From a checkpoint of a small mixture-of-experts model trained on Wikipedia.
Experts: 40 experts in each of 10 layers, 64 GELU neurons an expert, 8 picks a token.
Training: a variant of Muon for the experts, 342M tokens, 5221 steps.
Below are experts of layer 4 (counted from 0) of a mixture-of-experts language model. Rows are named router (the router's row for the expert), up (a neuron's input weights, with its number), down (a neuron's output weights, with its number) and show model dimensions 0-255. Each number is 500 + 25 x the weight over its row's rms, rounded and kept within 0 to 999. Numbers have three digits each.
After each expert's rows: "comes after" lists some tokens at least twice as common just before its tokens as in all text. This comes from a sample of Wikipedia text that the model never trained on. Tokens count by the router's weight.

# expert 38
router:503497482498488485497503518453504496471483510527468482517491496482477498469509513488539486536502479534489508512503515526454489452553527468537439549509508469545503498481481529516580497516488518501511474523517457492509422527499497523542494533505522515508522519446486483522539520483495483544522517494524491483481501456540507504492512493544513512475508476499513503513513535488436528472512479533506517506480511524472510505511485499500520493461478520515511502494499461414538487483488492469518496537467504492490527517472447494497495492545533499476478527448470526481511497497531529517472485489490461509471478483515510525478507506487472519538524420493492470481499499527490494520517454533486524472504555518463518472540477496523502481470525515517516518492522497473504499504512506
up0:469501490498526479513489522486485470535519494525474486508464504483481493502507509452519530521524447520478478504482491479495500470525477489474442542488487482468478527478463502502458543498502509467540508518507522518490528511519487555499501458547522499501493522483529485449512494529507477539531463546469487497535474520536480510518547495496513508503504505495444498457510469531501467504482496461500482482451481522508492489481479489504466484447527517490519481525447511512501459525485505527512562519525499498507523500484504499437496529549471481505444495466437484517492497561503490541495518503515521531526528486502486502498510520474493494519467511477532493528560516489507509512489499532552490524501495516498535537488475488520478524484520476500538476508483510462507547519450531
down0:495469504496552499538485528508496488470497473535518539508513498419494500531509516459499498545508495555501493494517477513507511485521492507493463504445508495466534458529535504472514525500514504446498539508450494506519450533500496514475493483462531487512493506551471467515492505504524433524455507459553476477489454568494533517505505527508507505481533500476500530514503509547492480503507515488454500507485520479473471472471493472509499517522557541497484506492531560473494480491507525486492537508471529521459496499517484489493509497440475533467510485515467488474525515551504502508475531492488497516483487506478464508519507506520492534459500498489536462505459460516493497524518470480494500548522532518541473489516495451498488500534514496479477513494535486519511469509484490
up1:466532558516509517474538489470536504481549483487480493488467442499494489511517507486470523508525517515527504433471486518474522511527448506460516493483537518524542505526509472483488527527501503502524498536513492548507521512520457529486533516554495493523500476514471486476484453495507482487506473488463532509511515514463507477494424495538489526496506517500481482513477479479465511458495509525506479508529486481482530478507473531508522542510496496556473520489521500491475530497504541448539478535481528507454493544544493497510468506517472499502498498497488501496481501490529508514522493529480479527492520471513478506532495513496505501499494500466443524493447520506504611505479488507471487494495518511528532520489455498510475480533512458477494449480474480498504499496459508
down1:505470457507447518515494518490482461493462527504511479514503514465508496528475474512505523529514489475508495539522488505582486438489524499476462519466541504494479481559490495532521498500503536479513503503482522516518536500512546526475484450461485480482473480520484495527513493506445511486510499464507465510508495497506500499482525515485461469515476489483479540506532501503487448496479488505462514524461518557516490550526511477535485505483538491513529503509504469489481490505494477518504462480516451537545525515475523492530514533473501514479490522449492503521492515479507455510499506449493531473486518483479517526519531519491556449561508480519546527506564492487472482483490496481498495487502494497512483485495463554445520487486474533517512524545516515469477529505521493
comes after: " in", " of", " at", " to", " on", " from"

# expert 19
router:496492499467501496487511503506527514468482491539515467497521506486497525500466538528505485536514518511498488527537545478475514484496510476529487480498504473507504493517515484511519503451551516480484517509486481491478486483480513507496513489552530511520487478521510405489495467465523518482476512470553495500502449505505513494523478520499488550583469521448548472538512478507486511484480501534495513492455477504506530483470497515532545510449490511495462492495506515518538514476527472504511481503490431525522499528508506531483480534490475497502475558475518499507477499495486484508454499540518470458503519495525513508548472474451562514508505506470536497485559481496487552486506527467468488479504504492459448515494499497499433536512532496487497487488519487518537500505492487
up0:494477520497482501505505532457512492493499512513511516483452521478506498515502468516487508473516479501507452496488495496483492491495533494496508479545556470489517477495486502482498482523504483491506505540460504472519510453477509523532480531537456497528451488539491482483478509512553546499498530513525465500479475497538448510497475511522497495457521529513492453481466486482554522504468492553476530512538456493501475498505489498486494521499495520523555517473498502477538523473514499516470487471467463509502486475534504522471466533537509534510497479519501517491526474474460486480507490485471516521511493521469532534514469492496515515520501518501551503530503478532557527487496401514522507506522497518481559473508443466519501493534500538490536481474450497471518521492487566
down0:532520478470479515532506489479494502508518542532498514521515487486569496493466529526492465495504563458518496507494511494496468514482461465519528488461495509511481469497469521501474493532512520546517484515519516525526512486490536490462514483505492471508507513477463488498519538452510484515555481488473524503471436531474522467497521531500472516535533480480547505519519542480493482496491548502481487470449472553558474525531489505518482532485482468483498523526508465531489508476537518481507483518501541470516535495494494507499490524484495486533465476515486514483525503517528491490525477476487486455539499537484468513508539509511528521460507471537472500441508483454470490505520546522477518440505466491560488498522503486462473498482474451487477531513505506506504490470496482
up1:521502535484513494522523458524463491493529511475506507524517508517532566505476536462537501532499491535516492480473451466479500464528474480538457504492509461501513504532499539542484477436508504497508478500519494538472531481490520535489499498500503488465520508510485528515527495541518511497503493453492492517535496486474492452492481436457478509513490481526469484510458482488502449483466503529503549497497514500555474559516512499533502476502480561496479480486495532508510521488475475501470500527489517501504461538535487506502505418515528491478492537469494502501480519537458484502495441536477529476488531506499522506493503500521497549503485500514522464525485517524497497477486517473519532527479472524450535499475450500483487552502486516504527485461495499515508497476466529
down1:481511506498516502514523504503512537482524496515510504507504490486511509524523477520513531541529541486489563488487527473511484534514514499483486470442460494471495518515496482495535493521503572494508488471507506456504500535481499472522492467511495499555512490460476443433515498501510477551470474493532450478484536466478513503539500529459525552505465498497476550501505475484505562500505510453507475440519471466480483499496482489418515514521477467497523527505523530472478538454507507489523503497485508476497485520502488505459517506508455516489521536530509486477507498489482532527521529519549506506497511510513489545495482543484482486472500506485463491530501475518546468554509472544495485519497538502530476486490491477485498515488490507522459506517476451521494476466507497
comes after: "\n", "-", "\n ", " information", " mi)", " details"

# expert 34
router:498489475489526474498544464501484527510481513494501474456506488491488455473510515556447534489530510566463467556523485494494516523484539486480523501471519492466531479509474514514495481498445504484473488482523509495481523526519521491500535536470535504499487484452487544489439524514526515464495558499521509514502465495502483498489533514500491554512540501475490522533477492494468483484484466516495507499517523500515513504527511463500511494522517451468550496523511525506517532517517539516481523545464465488486469484461485483520531497508447485499509471483481477522561528572533515521503511490489455479512504485501487496479499459502479496465469461481503507497494518436469521498533532529502504496526511501444523532457493506525476486459498502521526489516527486500486487533521492
up0:540452472493495541566495496453491513505529486489512466549508479475531479509492525487537487539528508533486501497502506509457492492482537509491529454430477524506463496528477501521502488478469504497495503565489555536440508518488516534478494470505523494501549479485498552483545536495472461503498530528488505501530469457497482517500510544439499521460510492528504481456496527478483493468483523510522454483459521488456499513507513484493511510514507508445524514480472499501476466484494511493514521523458547474485537485504468503489501520490452512500471513520501515481555539498469490502499505466523483517539493499497499525493522481492433497467511477530517506525521510500526497445483515482497545462520516500519504480498487486502450521505525475508491501515535493528520504486518501
down0:481523518509502474476459508516501503517512516503541521502513445517506520497490519517521497472466477485543516482467505476506530499517489523477508495547522451515512520453502512452530500540587487469518501466507498496505507504510484502523496517473525505538489513507474446491491456479507550497540495447511468512497512540482497492476515479528521444505497503500503558528511494490514475504507444456443476506505485527542447481509471566491460514525539521517487496545473527541483487507523488513501487470522489501490485496491510522468511498494477522456501555516487523492461516511469529501470477464496504532520517523475484508445510512450546538522479570497472522468492496508492502470473493515499490509513511495510504487504537490482539490472488510491505506464488541460487468484498510
up1:439440516505491498525470453494485488530550470496543561470485513516514459480512499538546555506460535488501517514517515505525525479469528500465526453494497481468514462490498508504572492517477481555489486478485481478455482484488509494502506492500483506458511491435444502481526470499517537533492509507557481488513526491493522497469479520478519481488492490506541511493500500514559546517482518510467506496541506486472484525515514494517502496544489480488508517512491523490480486479502514482489503517481541491487523473530517485502493500484451503476566500462488498455515500478520492515524500483516510509522448504514470536486490501487541527489512468502510514535506531509526458455466525496545472466488462507527517496527539496458509520469499525505475497486530483526480506541522485
down1:544477516510485507537509500507528474474516486487498492476495504517512477524505520474508482469556499527520509508481535515496471527496527523474477517476541523475480468520517499562463505490572485471517455541497574484536489482461440518490503518497526482527507484529545484501500514511496465458515516493486474491475473508524476489486487481461448509520513481483512500537466490500482515447502535464497475476534500507521483493502499511485484471486528465490487511556524470537525553524485515498478464516503548499505517473507499489553502490471436497505552509466478470488482494490509489505502507496483521518505540488487489508500484499481487524488490534523477482523501509433501536527532490536497470489482510496502528537489516530504491491555492515485480524476493459457554524477485439
comes after: " |", "|", " /", ":", ";", " on"

# expert 28
router:549485506483519515495510472475515510481524480532523536492496486494487491498477506566561505486515507479494513509525529495515507508473490479492517536437508498512503465497474465509510454509529519489460513496474506496539464531563468488505478528514527487488476479516448518497509432484517502487441520489537495521499474494528508499495492510486477531502497476489458511531493485474502472518561470523475524532502500502518475494504501493475491512500531479501496548506445476462495493533465459531494528462513508526469478548477522510522552479465509501525486521527505460500474491469472509511488502494577478494485484460500488544493484508522506483562466546576506517518508537474492496497501509504457485471459512502508525476501503501515514470493477499521493524505530501443464524520509492
up0:511510499516483493478511497503507476554524472539551461536502522533501497530509467505525528493500494490492497497510495500472543536485523484453543490464510513470529512548492517499488512519499477507511501516517483478495535461490497476543507509474473526501471493494494469465511479514516495515507543473528491545499508485497488534469490505513507531518442498523503494514491518508523502449491504490502498479472520498490472482512483465467488516580531479510520521477507478411486478473540491490543501497514498520460545477497519505488466507462475513503511473493513488494546463506506512457511507499516544525556511486500476468473493495510469494443520552445481478536532497485499498512463530467486511487515464496492547496509442459507526528514514485484503564475494505514530452526479456
down0:519501463441468485478522523507469492512498501480489508536517490486429480478490502491509507477502468509519446464496507493515512523492531508494534503484524516481504504479494501519486504492490486487523520523471507506520514436549509498498497551504538509513483524496523502449529520505505508560542521506509460480506467505477499515529500501518530500516491514539519443462530461526529499437486495500499506452474503497474532487507483526517456518560510486495488500488477497467501516476521514497530479542501520476495514461506501485509458491524518502491469525485494481454538500487515510524507521492526491518515514552507478459488517445490462508469495536507490495472498479561485517467497467480503448567559505481543572519494464510477502477509497530515491500467515518500497489564488467
up1:516488488556545493486502495479491495486487485507472525467510522500575489505488533515496517529505508532484487497487503495488521503463494465506514496535491500504526511497496527515501479512500475485486462513533536498548475566479474520504548480517524540506434457469565524487532486480445521472491521491462510504508504481503508534492505457520516519503468500488500510528481532529474503551533489504510498494486470515496521486480483496503497522498517481473517461472525466510485474511503474525547514476472475496512492476500476478441529508469516502488483522471441456515478570520513473517458446507530512489482491492527542489495512455504487492479491515520478491451485552507511490546445471480482486561460502510505545526536510488518489534505504476496482506509519497518541506479476527
down1:477513486502508458498508506530507460514465510473487531509504526526482484508482519528501527501496519485497502499514518443486474434516509524486413488532501507496490513465515503453494505492529489521509481482505500497514461490535446498483469507480515474485503509519472500480463481496452534509472535523519527523493511482503512462545531513486531524486554502476465547486507490486543479528460494497476481491546477509434482515531526539524500527491515499486528516472473509522537490472526471535481548472546527503506464502506515457504474484504510508492500532504512530534539491505490489475477519535463521510472481463460504489478507542487552529522477501521507521535508522536461517457534495452505500521532522534508489481495531473484433473510511486509480468449500506501498496501546492
comes after: "\n", "|", " ", " MF", " DF", " 1"

# expert 0
router:505517539487489490513519496494525492533537480533486511472515484483552458524478510486496490505510547506512481429479525535512505522520537508480506505500465474438506471456488504490474486561512469520509480512483489525504535484541482510541498501488509494482553534483521483491499492472521452510501494482490493466537529561485538478463491522474492474534566533499483482460463539496539496508493509527515491488506511501435482486506513558505545487515423509510529450520512505499499481508480483491519487495506521449504494502516461504500485468512485498491519507476544478487520514462459515509452517517485467481495496515471529488469504535497489475507504509460487518487511506489487509478502511490463508478535535477490494526525549536506486505481557512544511502453488490462476522483501534
up0:485504507493529549496448447499487473458492519491517533529487488502505422539503514474492463515538505522489522509513516478535510509515508471514487466526433497535545534479490502508514505488517522522513503468542496542471526516492485500497514484498523463505504484494460504506481501513523489508510462489505546473507541500472513495496546501513513478460521492459520528535479508513520543466469472541508474520499490491471471535453514481528462529487464543522525462483475478497509496478482509515478507490540509476514498464518524518517512480504512486515476520511484469516508467503557508496497471504520522499502447542484448474491543518513487508492514519480481490508469498538499454490498495523488510464468537478518470530581491531520485465538480420509482524491472493523499514492474510
down0:488469525517432492503500579502502496555537480495503512486529506497504566485496509541535512492482475513503464470478493512481495481513478515527512501483525458510459479482473544486448477492480473501499492518484491488488494508543479518533462518478450505506529517504482465487514499515482525466514527474541472503505502499506482467492459517492518495491496527558471495473492509494547483541499557494537523482500483516480504487575486494467555493460519507472482478528525549531498459482455494481485474521479503502470499495501474514500494545528468509508504487485481461509509512479493505522521542500540476516498508470507529536499488491511521502488525498493485496496492524475473520471545488461501492510503488510480544480416530534478474519513525575525487511491503528471481487503505511
up1:536485506511499488481551498531510512506511493509493476511488470475484459492510528519488501464505478481510483466468476472510494532538536530510542487525509480518516510495488537521451515516475467475468510532496491492495508496533451469509513508514505480474463522475492485477529540530486487483498512459423442518524448501490494554530509469509487443502508550492471463541516485532537495513463480496517513529462501498490500468475512553501533489517491488532496429454522503521506524505499514464499535491537505485513487489507513554510507456456510529480501516505522501488535538475507446513465465482513503511496504514503540474510514493546492476487488534531514524504500533489466503499490511486531543469505467495471432546518491496501521516504483487523521524494525496455502521495472540
down1:489480470505525504505480523498498506452447521499511523541507565507538552539493471539519521514507527509493500515502517510527490492450492506484449485454515501482539469535530472501519509495483511517496475483547534510484491533509494531508467488469509512494496426521478495531509491491468496518487508554559510507518491458527504459468500508505514530497490472469490509474515511482499508461570538513505498494554527492505481554546495474506462501500505507462448535518531499486472476484521456490497527497499519564500506502527451478510487548528503526491517513468509466484500440489514499453512521489486485496495521497504493488476483533500505536518499467490526462527492468495524475505493489501472448503467495503515522491521492508493488450488485553488472491483491496470516479516520447
comes after: " the", " of", " his", " and", " with", " for"

# expert 5
router:500513479499454511499500493483517501498505471513530555542510509518550503511477476485511537491433486510500502530470467530522508493479509514525501433538516456518483504514513538513517461449461503560454525478511439520569477456429510503514456472519476512453491489478489485480488508484470513463474499525519502465496438521472494527495461539509536454510497498538488481512480515484470501549501474493514469505515519493521475529494547494494472509514525490485476517542521514516540494490549501527505492512486505474474492500493458505496500501512523496492506540477482524493491536472501504505494526488495511535501505463514510485497487539513499486452524483504542529512529524493471520505528489451508534478504451488522551509482499474497499505530513483534461478516507533498519523512485487
up0:468514449516511493493495460457502527480511476507517476482518522535505465493497506515478491504498487504523544490497469504522548528505525489521518487495525527496472488477494520479472495484500469480481517526503499479515488536513540526495507499547445469454469517513503500518501476496475521522490504490517527505510451550525525527480477502532555477466502479506478501526498508459525522508525468507498488513484504526498503500510523500483558486530505445544492516483537499497494507505467507500495511475556489462525517517504515467455468483497520481502551541532541479541550519546449519501498519487491547467492449503476509490489533532505440516506544476468483500528523500521475448504467476512502489465491463479464525526518501490552450446501469480507459482517528521522464479481501481
down0:474518538509529454487524527508512490541480517509462516476522487451480539475493489491532493483518492532455455481495536472508471482467513500515454550501491512460523453491510491472517473506516532532507504514505538504485492504488450459507470510472542498489535495490534503524475538520513508501521486529491447513481503497557497501524514497471445498500470485516488525482485478541469462498490508477491482504518496508469474490501505498500512531463485566484517469488527521497506488499513492504509526523495537529491492528511475547540513486500526524469490475477544494467473490504523487514506509497497475508498527528510449472492505458450522500579443494507546509490545517507506538497545496487448453516503573500509485484498507521499512494476464530490513484488485477519523465508539471
up1:504465531477505549525502497512519471502468474482486541417507537508526536536500495500553483488497520461474500500508505495447508485533500470509465506521511508473494522505472541507486519515483500482548497484477529535502525509490517494509516513491529459474488480486504504510462496498501480501454541509480463507494503498513524507518538488493496501510530481459494485499594494506472508471499509536486481484517514494510462480520487520458503512566553464534506487475500461541526517510522491496415459520528480469528535526492480498518442508485508475480525492509446539518509476526465495498499486477526518534502530466539475496509515551502516505468510508471472510489476522462483506481496461520520512503536511530455496487518526502476499493533505468481466535492494508512478493478504459
down1:482524516447474493505499474506492495474486494550515503526547488516492538501477502522473535533483522476513471487498503501578470487456511485533533466502513466485482515504548461500510466509480508520472502469518484484500511519484528519496475477513505509523527488501510505473511487485478503496533465467528507493513465532470487485528445477459490514490496468512543502487498499488513547507500510505497490488510532512557512469507503527534490485487461502469484531552513497462490495500467545537532503507426443507481491457491526521516500498493487488452471479491517480485502544517485561507516496520467493455525487493488564496507520476523473537473499523511502508493487465521499497500513531459534488494513473493511486523480443506446488516470520500489496501534509579537524492535508544
comes after: "\n", "}", "{", "(", "/", "S"

# expert 8
router:492516500477539515524474465540478493542530520527501506566486502540450505495510512531530543514483492486532507476526495490504460519528527472463507489468514491486494528508453491472528488513449501482500496544487495483478511512512527484506487519524495506523518494528458529467543473561519500562503503486510516512493479495469503516499476444545524482502477497522518518504495489481500500443481521474497515512452474468500463486490507517491540466574463483500489492517463515489486482476470523476526481467487481453462481500509502503473466511540515516511508496517489479510574489495523499508507474527511494488524475509487472510496503453474513527449499528478525514515540510514518491453495499444515534445515477504517511529529445511448502522523485505512463525494490490521541488531505494
up0:485502467483466484471488464513487498499519502531482496486484506533451484502518476539535508491500495503487512479494462484550509486508437449518489496444488536491496510488470494499532480517532527526534487505483507513521497468551509476502539501538541511475489505510470495501494463515471503479520474550495490515525547467502505462507527489484509495483487480514535507527502509508482535491529526496504486504569527512510450503540468511517489495493496503504465463476480503503521508501485530464470527506525494437504495528451496486497488474483483465488510482529495474507471532451501483561494505485541533508503524501485488511518497468538546482524460506494478492539554531520483510437425511511554508526507491510503491554499497477470468514504460494552524511498518494476479558524510506
down0:497503494543511522559507512524509463510499526496511482530480490528520475506469476485485522475498535520506486456530512496484525577494538502486508435507516551504524518521510520503477520489455517518505495492486504460498524539471492518511477478501483498531517472518568513508503521523502471501530494509497491519529501497425487447510473487508492507526489486528500486516460503493496488494488478527516478506461488481514512477449528507501516465524527489472501507492519511507479497504486526480513433489474475521474514534469496456490496520507524495466456461527490446468511505528547517483549494511484549490502473520535496526503508491505469498472521535482514486485477482482539509529534511493491538491520509446469482469499536526499485518516513480474426573514491487516493441475476497
up1:468492507504481464521476474471510493494483530511480499529448481516489498491507489426505550488520474506499473496497472529525516520480531571461510545458511464490493518488481502503550434501489485489457486530475529519504464504478519529483488532537482511516502508486492492477545479524490514487491463475520540529487500495533496501511501520493519513480506507525498503511492496460538550498496476484494528451492507507517500509495498524528492524498462432506517501549496493513499485487496514491486520537489498502499513542509573531462497493575477523508533479477532498474512522481526516489465493481473490544495542533467499528490497475500439539473495524482480528533525539478522519477505475505463487471508475517497497458486521480524473508497469490513471532495458552500538494469458517
down1:538522507502492492492481489558481481458463491492554474486510496475501505547531502483457438535501547514458506561489518496492468502482512483515517518485535518473508459491478523506463499543515527476513506492508512497480488488495493500500501497428517503499484538493501509548519521505554472497478521493487478478518497501473549549495521497501502515500506475483499562513473509503484483479542481513500458514457542525530510486516515466511512504499533507497502525486459479498466515550464500525479449500494484490487472506500501481543504488467509494501487502497472465505522486467508511514492478536572489491484443457533473503477506510537496492540485488528548487482504497476493492495447503506480481469499514520525509539491463523489547535551526518498472478531528458510484489541491448
comes after: "\n", "==", "-", "===", " ==", "==S"

# expert 35
router:523507439514488498506531488531487472486492484510511460528527500512435474470531506523480455498512530458535506520526470506520491500484531466522499500490501497499478502478498515506532502487440512469505526474531452490457503454569560465528488546453528478491504487548505515521507484475520504484541509488514497501472521535465498538543523509438463499482487498481458528470484538510488525561526485490527491513509504478520502494461521498501489520466478517458468493495489517490508522471489482495506513508479517529479497532472520555495504501519469476538509491521474530461495472549499507501462533494461491489506480509514503502505488541514466529503494519509529492505483532508499491521498491484463513551503513485520506489541486498448459532421526507484527499515504491506491487544522484
up0:508498492526513504528515480516492477493506523483481429458516517541492458492507483476451481490490521493498488530484478519514498471471487506454489489534494465479509538502478543477495509541481487482493456500520481462485519551521478495535459546509461463509490459462492473497516491489501532500568511498468502477501528526537495481479510507482508485473505496489500472467521517535505555551477493498566521483588496477483508503499506488501491504515533531533500509504509507526486517476487518495526477490528478486543535517505540493510450477497530501487504495435491530488518480528550492484539486537470481512474512502506533482475516514534508508455494500435481494467486513509550535491494524555549510523503469485484508517483511539506460502489483497486499486464486516484514470521475504
down0:501474513530509474517510498457497525477462527558565555527482475470506545465506523470516495502529475506476520465533531505504523506478493524521486494485498511468519462493484507529489495504517492442521518539497513478441490502517499519485445473530558482528521512574493544482472487482480467475483465493499495462514465504493506480524499492525481554553478515506478498504488530510531487534501492522493477518471510483467496495497471500517493553493522468501522543498500473521494497450514525461491497538454556525507478507518499495443453482540498510495472504530522500511461481513518477512477493488467535527500500501507451497528478502507502478516479482486472501548503523541481538486503481496490482487481493519496500487524507438482493513545514496528480509495523503531495471445497520
up1:556484492535529497512531506509533510490476503502577452496483480478552481525497498481475487488460481542537490452519510502515501469514525491518484513521492484479469500487497514560508529487505479500506519462518486514476523470492491481504512521467511547524531472464482538492476448471475490486505486462466478489525518500508518502504499483546516485505496448572498528515470490512499469514501485419526549513505504496515494522531503489460504514483513530499498495469518537528465463512512462502493518493498429483518518472554463534497491486492527529521511526553482489532495531506457444470504507540481494476463498497537475526550505531482532518472503488482518532497495526489505501525484495499492472493501458483495505500503444537477537516494510480519498471502501500484502480477468497
down1:486522503524483536492468487476499491539542512511467517457527475450502457512524507493458492489518496495465562529543492467527518552478502510513541512500462535511488495493494473473490522520475508453494413506484502456480523500456495501500533485536495483468492502494497505526530510500549482476498502489520495495504510514468509521532487495454537456472518510484481526517479535510476491489493491511532467506467496484497466511503506455542487477514548472463522442526472489563515506512498547502505531494555487512481493500446469532487517534486501482524508502522485523505564471496495493507528461436502484519526473500494483519513518534501467484513536454471491524519517483470490503517560481500487528510514508509517480533520524492528524529492455478508475497483502495515488521493503479
comes after: " ", " |", " 0", " —", " 1", " 2"

# expert 30
router:502510519509508512492527472481481495500506555446483517525525525465494544471503537442454502517499528498552469492494476480495535499482514509532503512438490507490475484509473467520537575494462493505495509472522523495506526477494518469505494484516555494510509470500482506495503518480505490490492510460554467526522467546500477506537426479476476469491558485512512509497504526497480490553509494502501495478418498496494464522522502497500498496527494469477462522519547506501488520542493550490490521518479543516515478515484502504542517529472452513500493476505499530488486520512484543523502505489482474500535527503485511488515508459502512518487489467503502493499470490461432522508530477473472527533482463480537495506488467497525522502526510500485500536464545517503499440464513516
up0:547514514494466512498499510487518469553458506461509527487484497513490484477511492476511506534507511542528506552449470499496504509486488472548516554490516497512498484463447530511471518532546513488475519496498510499500473494524560496492471485515526531481483491494466487509509550494511472463475456487505447501453514520533498507520481481509482480504484500497474487539478502499508511518504494514534537487467500515526489493548515504511482494456511531466535497512472484505459458476474554536505527537498507510514452469514566508481513507495483514515490483481494492453528467500477559505519430496491536524459504515454499489501526541536511490520497558496494490455471484518487486510502476509500536473478474482499474508489489526441532538486459496473493505502522507496520467515543526
down0:512530484524481502496521475505502479489507480500501470531486506472523553512480524481516514467493492444502474489449528517473458504482499493517485505505520466489523487556508479502525532520419498502505492522509522499531529483517507511495523529495520457535508523502512516460498450498474483484485511496548516461528491542471518496460493511535523491446542475488477507455518475534498485532471518481489480483497505493482509514565460481507517511534523498516480504472553517478531502521504478481517525466509498513491511470481474443504502459535490490474528481490522470530471505506482488524488507562516500510461507524514487506552502426502471470526523485488512518522481534531459499503487532490444563533499521541512489492528513489554486464527491536507465498495473467488503501506481483
up1:511529525474500470490515512495464496525475536472477476470475501502489540542488480441475430475519547507523456490482501525495460476514446520540536487499484515516503456468552509501529512505527508523502488545502498495481521483441479514472564509474510508526484524541494489475498497495549478513499506519506510474482478491554493499527467492480535459474532518517522519492531500520453518480480493456469483512511480511506478525540497480546490504491469507494471558490500489557507515484498489464504473471541565506488506518494481504486493498495534485497488433531479501492469505495465525473486511493522515478510526476530496508529528493525520477525532467473499514530481519487493511466515514498518491505469475477478501541478463506542535499503532505441476498471517521550507506479507504
down1:481457443477467548528477469490486538462535476482538512512500505506512455469526506569521524517501491471463528477535465485519536510496528485482484482479515489483509548497475502515470499490483485492481479491500453493507518507552512506520473485488529494466490513466497520496529508522460517515514512482516512537507493500460531494472533516505511507525521470480527469495473467471508488508506477498503508484493518494512547505506497540495533499484525490469539411512518516493523500543488512469529506521441452509507480504505513500525460515491483488500506543463513493470540511529544478505496499472489480495505478479451517499472476523489471482477469476503471502473488482462518499520493471528511525466513534515505529485515530494499477545527491522575527524571499505450492537520501534
comes after: " |", "°", "′", "9", " /", "″N"

# expert 16
router:502474475518526484511514549440545512541524517522515493499467498517466495470486539478485525516490514499552531515518533494521496494530483498457496451485467500479497527577518515504462532512493479463520451523463515502491481556509474533490488470515482428546520535504511496482474513520480515519528557458492488493483483528475497497493490519553491485445522461487501470503492501520509515493494485496514506512494485522498488515492507495508507480481518498497468531501489486446516470506530494486497530500536528487514533481481509503492495497509461498500479541533504452525517519554521491501480528514486478501485523498482512491485480517517495501539505472544476472447495486546516516482502465481482511499418498496481485478488537492486450554530449525487502494516455517467514479522507530
up0:493530494510490463531522502458514486541484457492491498510521529466508452478483559492454507542452558463474523459497553493486470518519489522518487476497498503498469528507522480497523497502559480458527483503499508516505491510476470489516499515501465499537493542520539502505527505519464492526489480476524509529522549463432517494493526476491490538543523505553465491509488455470564473504487525507476484525469483522514502518536481479518486498477514475508511515514517491478496475479476490457510491503469516491516499445532539488514504463513520487476506479499517486522494485559518538492516483527425505511489522461478500496510499489492472487509515483547518468546479489529493492491449439515483473513514494507510490511511482536531555528476511498517466516477504509483499480499506535
down0:519489495484484512459513513502483489467544510526515481491518496530504535489487499496535489433533480534531496542489454516526484469497477474487488536499490508496549448495491530514520513474451494529488517488487472497505511516545506497507507509511516470466494467527459478505500502515528505498500516498494505482488479540552490479498487516494513505445529479450545507504521548517493531500538492516518517442527533482486488495485571512505537488558462531478482469513487542505485494523481483548493501510486504475490503545475424538499481531501502529508495509501512520460486476493516446517462508492506474482497456570485493503489516495534484517479497518464509529469481486488486493522538543521486510483516503525514496472473535470465439474542483547487507481513478472493499513499481471
up1:518499463507503498501500553483543486476475483530535468475499533454511494495477462481491505507493516520489448480489464505542486475527503497511526490499491457507501528531540508506497518523506499530479476490517497511452527484450489515512479491492489466499452535476474498479529501496501551497496496482477490506495480531535475493474491451576535470472469519507460545506475494512509440509509480521528493526478479468492493497506558530563528518499475516487544514482508497479497542539499485446469540498515517525484510498476476514459504509489545487499532489514471473521536505516526503523466538484508530538521486550508503460463523474527510476533494499517472516498491491472475499515544481482516515475453527463479485520529490518499582485490478470502505471498474515520511496528525494
down1:524513486491488534522474438542496510508513505475470440533515473529477456520505528508488467485518481479514520491500526494477507540501476485507492502517496511489502467459486487519484460465473504482508521515487507492540510452517557479496519508515524513498540462521537498474524528429504467492557489487517534485524512466462487487520543518459479470511535490519513481504511528440499504520514509522509518490522492527496506481558458468473470500472528469499441490496484499532512528494538539507491456539488502480505524503543575509549506464524440501487480504491500514456493520478480490446537514505478512487527470453516488529512469507473515540450521514480503470500504492503521496494459544520491516481521505529521505499480511512511471496511487524480544527497516504476493501497495497
comes after: " the", " in", " of", " United", " New", " South"